Weights of a small mixture-of-experts language model, trained from scratch on English Wikipedia.
Size: width 128, 36.6M parameters.
Training: a variant of Adam for the experts, 482M tokens, 7354 steps.
Below are experts of layer 6 (counted from 0) of a mixture-of-experts language model. Rows are named router (the router's row for the expert) and show model dimensions 0-127. Each number is 50 + 15 x the weight over its row's rms, rounded and kept within 0 to 99.
After each expert's rows: "comes before" lists some tokens at least twice as common just after its tokens as in all text; "mostly gets" lists some tokens that are sent to it at least half of the time. This comes from a sample of Wikipedia text that the model never trained on. Tokens count by the router's weight.

# expert 122
router:64 29 80 57 69 30 45 60 64 66 39 51 54 58 69 39 50 41 27 61 48 66 59 45 46 44 52 23 43 65 57 47 60 52 38 58 35 39 62 66 55 77 38 25 29 52 65 70 45 58 41 00 25 40 80 45 47 54 63 59 22 44 35 48 41 22 69 41 27 63 65 43 66 81 48 47 30 40 55 38 39 26 48 76 62 40 37 63 57 52 62 57 57 40 50 43 47 64 73 51 64 42 40 50 80 48 46 33 53 55 65 55 70 49 50 58 40 68 46 64 14 39 75 57 73 59 44 52
comes before: " and", " which", " but", " who", " including", " with"
mostly gets: "\",", ",\"", "\"),", "),"

# expert 109
router:63 53 46 52 38 46 36 54 66 76 59 61 51 56 48 39 29 38 24 57 52 45 60 39 69 37 29 34 46 59 70 42 80 54 55 48 45 39 66 38 56 75 39 34 38 54 73 80 57 43 49 40 23 39 74 71 35 56 41 71 44 44 59 62 37 27 29 59 09 46 55 67 37 61 74 44 28 14 53 35 40 42 47 49 48 16 52 64 28 74 47 53 62 64 57 40 35 58 66 53 59 46 42 52 73 54 52 39 73 51 68 59 74 41 34 56 49 52 46 50 34 73 89 78 72 48 42 42
comes before: " |", " (", ")", ")\n", "\n\n", "\n"
mostly gets: "°W", " footballer", " politician", "/km", "°E", " ft"

# expert 77
router:77 45 42 37 46 38 44 47 53 54 74 66 42 78 66 25 39 59 53 73 61 63 53 52 52 39 59 40 60 37 65 64 65 37 53 62 50 49 68 74 70 69 35 45 51 44 75 65 47 60 40 47 25 50 60 58 56 53 36 54 33 30 28 45 41 31 55 56 20 16 45 39 37 53 42 66 38 31 07 48 27 15 36 78 59 48 28 50 53 46 63 59 69 40 50 51 38 70 54 42 80 61 47 56 57 44 24 48 61 38 60 62 70 79 53 46 36 51 28 49 27 55 55 62 78 75 66 32
comes before: "ed", "er", "s", "ing", "a", "e"
mostly gets: " Raj", "ourn", "ank", "ij", "velop", " depart"

# expert 126
router:83 48 49 52 35 22 71 65 54 83 50 37 36 49 51 44 34 49 65 58 34 50 63 35 45 58 45 36 44 48 69 32 66 37 49 80 50 46 67 58 68 63 31 56 47 37 62 77 50 26 39 55 37 69 81 46 39 70 75 82 16 41 47 54 62 44 58 56 09 31 70 52 51 58 46 62 25 37 35 36 23 45 33 46 55 29 59 54 60 45 40 56 62 25 81 29 42 70 49 59 79 45 29 52 54 40 43 53 58 57 70 49 76 54 45 55 39 45 39 58 38 52 64 57 68 57 48 29
comes before: " by", " in", " as", " to", " on", " with"
mostly gets: " Preceded", " known", " designed", " operated", " owned", " directed"

# expert 35
router:71 39 61 53 39 29 25 68 71 55 65 54 47 51 71 29 19 34 59 73 49 37 48 41 52 35 48 47 43 61 70 39 61 47 66 54 57 48 84 37 54 80 37 22 37 57 58 69 49 58 25 59 23 68 76 59 39 54 60 90 43 44 44 46 60 31 39 63 33 45 60 52 41 67 69 75 43 28 46 42 24 26 38 53 49 47 38 60 56 95 54 68 47 26 60 47 33 60 66 52 79 37 52 56 58 43 49 43 61 46 56 60 68 43 55 50 16 52 53 53 36 47 49 67 46 77 33 45
comes before: " |", "%", " |\n", " (", ";", ")"
mostly gets: "%", "%;", "/a", " %", "/A", "08"

# expert 39
router:46 52 54 36 53 30 44 56 61 62 49 63 50 61 47 47 07 48 37 59 65 42 44 45 49 46 38 33 39 57 32 59 64 59 50 48 45 51 66 66 54 62 37 18 41 35 75 77 56 56 25 00 10 58 91 70 41 60 65 84 23 52 46 62 57 41 44 56 38 37 58 54 40 62 41 70 30 25 36 40 41 34 44 75 56 50 46 50 62 53 55 49 63 60 66 53 32 65 67 47 77 54 31 42 54 43 48 38 60 52 63 71 71 55 70 62 53 48 25 55 31 54 59 52 78 33 49 59
comes before: ",", "\n", " (", " County", "\n\n", " =\n\n"
mostly gets: "abad", "pur", "dale", "ingen", " Creek", "ala"

# expert 21
router:61 20 54 56 40 24 57 45 56 66 62 55 53 71 40 29 39 32 63 70 43 55 50 31 30 43 39 46 63 69 72 50 65 47 38 67 37 22 66 70 32 86 21 50 29 52 68 75 54 44 44 25 32 47 82 37 66 67 66 71 55 39 34 55 61 23 31 39 28 40 65 39 54 54 58 73 37 30 48 29 35 45 32 54 61 48 58 35 51 85 76 41 71 50 62 55 40 59 60 36 59 41 59 68 68 48 39 41 46 37 52 33 76 69 51 49 59 59 54 38 38 59 78 58 62 51 59 34
comes before: "0", "5", "4", "6", "7", "9"
mostly gets: "201", "199", "198", "196", "197", "191"

# expert 108
router:55 51 47 32 46 21 38 48 65 50 47 57 50 78 43 44 29 36 51 55 51 57 58 35 51 54 42 41 52 54 59 56 56 61 57 58 50 50 66 54 45 56 40 20 54 55 84 72 48 55 32 03 32 57 86 69 35 72 82 81 34 50 48 51 49 32 32 70 27 37 58 48 23 63 53 91 40 19 23 40 40 30 35 75 67 44 33 57 61 51 56 47 55 40 73 49 27 75 64 50 70 64 43 58 48 52 43 51 59 44 62 67 71 56 50 47 45 46 32 45 33 49 59 51 82 37 48 50
comes before: " |", ",", " (", "\n", ";", " |\n"
mostly gets: "ović", "sson", "ová", "owski", "mann", "ić"

# expert 7
router:57 30 75 46 39 27 41 44 45 51 60 30 48 47 46 45 21 26 67 63 56 37 51 34 43 52 52 37 55 50 47 43 57 46 42 31 58 36 52 67 55 69 24 27 29 47 56 70 50 59 43 46 28 57 93 51 78 61 65 91 35 20 34 39 39 40 60 50 34 54 51 44 64 82 66 61 38 37 44 51 28 40 27 74 48 66 36 54 78 87 70 31 54 39 81 61 31 60 53 52 78 54 47 59 60 49 47 59 59 55 53 42 78 63 52 59 38 51 32 56 17 48 59 48 62 44 47 50
comes before: "th", "–", ",", ".", " million", "%"
mostly gets: " nine", " hundred", " six", " seven", "120", " twenty"

# expert 91
router:69 53 43 60 48 31 45 29 64 79 61 44 48 63 60 18 44 33 59 59 44 45 75 40 72 49 51 61 69 38 45 62 60 59 54 50 60 38 90 70 89 86 60 34 54 19 66 61 52 56 29 58 38 46 76 42 45 62 41 56 17 38 56 43 47 46 59 42 18 40 62 53 53 63 58 67 46 25 17 43 33 47 28 69 47 26 52 51 47 62 59 65 77 43 58 61 49 58 57 32 50 35 30 69 60 50 46 31 62 50 71 31 63 64 56 40 58 38 48 46 23 47 69 66 64 42 42 39
comes before: "s", "ing", "ed", " of", "ers", "er"
mostly gets: " water", " land", " air", " heart", " flood", " green"

# expert 20
router:81 22 48 68 25 48 44 66 49 61 73 38 32 32 55 43 40 58 59 81 54 71 49 34 45 55 48 53 27 50 53 43 71 52 38 66 52 48 67 42 64 81 20 38 41 35 66 63 71 58 27 52 21 46 76 46 59 61 74 62 10 45 46 46 48 55 60 62 21 30 52 46 58 59 59 61 22 34 45 40 31 50 33 68 49 27 45 58 42 55 69 54 53 43 82 56 43 66 59 47 56 37 31 57 56 39 31 44 76 45 61 46 66 48 47 57 41 46 27 62 23 41 75 76 68 66 47 42
comes before: " in", " to", " on", " from", " as", " at"
mostly gets: " began", " worked", " went", " moved", " came", " died"

# expert 8
router:63 25 60 47 43 12 51 64 81 63 39 56 37 71 64 23 51 39 45 75 48 64 39 46 62 52 47 36 46 63 65 40 76 65 55 62 43 59 62 62 37 76 31 31 53 37 58 66 48 54 49 00 44 53 81 44 58 77 63 71 28 45 54 35 43 38 61 36 30 59 57 41 56 50 49 59 16 28 47 48 26 45 50 79 70 36 55 74 46 58 53 45 67 28 45 50 57 51 65 47 63 32 25 57 74 54 38 26 50 60 58 56 64 66 55 58 53 61 64 39 32 54 68 60 74 58 47 34
comes before: " ", "000", " and", " but", " which", " including"
mostly gets: "},", ".,", ","

# expert 47
router:54 43 47 43 54 39 43 49 63 59 64 62 42 68 52 23 35 54 46 32 51 63 41 34 55 31 46 29 61 60 39 66 71 65 30 50 39 35 67 54 31 46 56 25 55 48 73 95 60 61 41 05 33 46 92 57 39 75 61 85 38 62 43 39 51 47 42 49 25 30 46 38 59 50 40 51 27 17 22 61 39 46 44 63 49 42 54 55 51 58 56 62 54 66 79 45 22 37 65 46 74 59 40 44 57 74 30 43 72 58 61 61 70 69 49 71 45 60 36 52 36 52 45 51 60 35 55 35
comes before: ",", "\n", " (", " de", " =\n\n", "o"
mostly gets: "ensis", "ste", " Di", "о", " di", "o"

# expert 22
router:79 29 51 50 13 45 59 41 61 59 63 58 42 62 54 45 20 45 56 44 50 34 40 63 48 35 25 50 53 58 61 56 71 36 43 72 69 59 51 54 53 67 52 39 37 44 56 68 62 57 45 36 28 39 58 53 55 69 42 85 36 38 66 47 49 30 41 53 10 47 67 53 60 54 46 64 39 19 22 14 37 52 19 73 64 20 51 58 25 83 68 48 64 48 68 33 45 58 73 41 46 45 31 70 49 64 44 57 71 45 54 55 59 60 53 52 50 45 33 60 31 58 54 87 57 71 55 47
comes before: ":", "\n", " /", " (", " information", "\n\n"
mostly gets: " Coordinates", "Scientific", " Clade", " Phylum", " Website", " Genus"

# expert 97
router:54 34 60 44 57 19 36 48 51 55 50 38 53 52 52 43 22 33 56 66 68 52 53 32 34 62 43 43 37 63 47 55 60 70 48 50 53 47 59 55 47 69 40 28 46 55 80 81 49 48 26 03 11 53 84 57 35 70 61 88 20 51 36 52 59 29 42 69 38 32 57 44 35 65 51 75 39 36 25 35 51 40 42 70 64 47 48 46 77 53 53 40 62 35 71 59 34 69 64 33 67 45 31 53 45 61 52 46 62 53 68 75 65 70 53 53 48 40 41 49 47 48 55 54 90 48 45 48
comes before: "'s", ",", " was", " (", " and", " is"
mostly gets: " Williams", " Jones", " Wilson", " Thompson", " Johnson", " Smith"

# expert 0
router:72 08 55 52 48 25 42 47 48 52 51 50 40 57 75 28 34 45 59 81 52 52 49 44 38 56 22 44 47 49 59 48 66 47 48 60 40 56 75 64 55 86 45 57 41 44 73 64 55 49 33 54 46 63 57 48 35 73 55 92 12 42 43 50 36 42 68 44 10 30 56 42 68 49 47 41 35 40 33 32 22 40 43 72 82 52 60 55 52 62 53 58 67 34 82 53 40 56 40 58 75 54 36 55 66 52 36 40 53 55 62 72 59 46 60 65 40 56 49 42 34 47 79 62 61 59 40 20
comes before: " the", " a", " that", " his", " him", " her"
mostly gets: " gave", " provide", " provides", " create", " give", " giving"

# expert 85
router:60 52 47 87 40 38 66 41 70 56 47 60 58 60 70 31 34 57 39 48 51 47 52 30 70 61 38 30 56 39 42 43 52 36 47 39 23 25 50 50 57 81 33 37 32 62 58 72 51 42 65 47 10 32 63 71 27 69 77 66 29 34 47 53 57 27 57 54 24 22 64 51 45 44 65 79 54 38 31 44 39 55 29 55 66 33 35 46 19 79 62 49 59 57 58 39 44 63 75 34 62 55 41 58 55 47 49 60 65 37 57 42 61 58 46 47 39 71 34 29 54 66 52 66 91 67 48 45
comes before: "ate", "ation", "ated", "ations", "ating", "ates"
mostly gets: " design", " organ", " electric", " viol", " Architect", " equ"

# expert 9
router:52 73 51 51 36 26 41 74 53 63 60 37 41 51 53 50 18 43 40 74 69 49 38 44 40 42 33 47 38 57 39 51 68 48 23 36 46 51 74 64 62 71 51 23 31 37 85 71 54 32 37 19 11 66 84 67 54 64 59 77 37 50 54 61 56 38 57 56 26 25 60 46 36 63 72 82 35 35 37 37 38 46 40 82 47 44 40 43 56 56 66 36 72 55 67 52 46 61 75 31 53 38 41 54 63 53 39 51 58 44 59 68 53 46 58 66 53 53 40 60 24 48 64 42 79 58 52 54
comes before: ",", " City", "\n", " University", " State", "."
mostly gets: " York", " London", " Texas", " California", " Carolina", " Angeles"

# expert 79
router:55 37 61 66 43 44 53 41 79 79 59 50 38 60 45 41 36 31 35 70 61 33 41 50 38 36 39 36 48 51 46 44 76 53 57 55 54 41 70 69 50 92 52 33 41 33 66 64 46 58 43 38 15 39 82 41 54 57 64 57 15 49 38 48 59 49 64 36 23 49 82 40 61 58 49 63 37 26 38 20 52 48 27 60 58 32 32 56 25 62 47 51 69 49 68 53 33 57 59 34 59 37 25 57 70 41 43 50 56 47 59 56 81 44 69 42 35 58 43 46 22 70 66 75 80 49 56 63
comes before: " of", " in", ",", " was", ".", " is"
mostly gets: " village", " station", " town", " railway", " area", " city"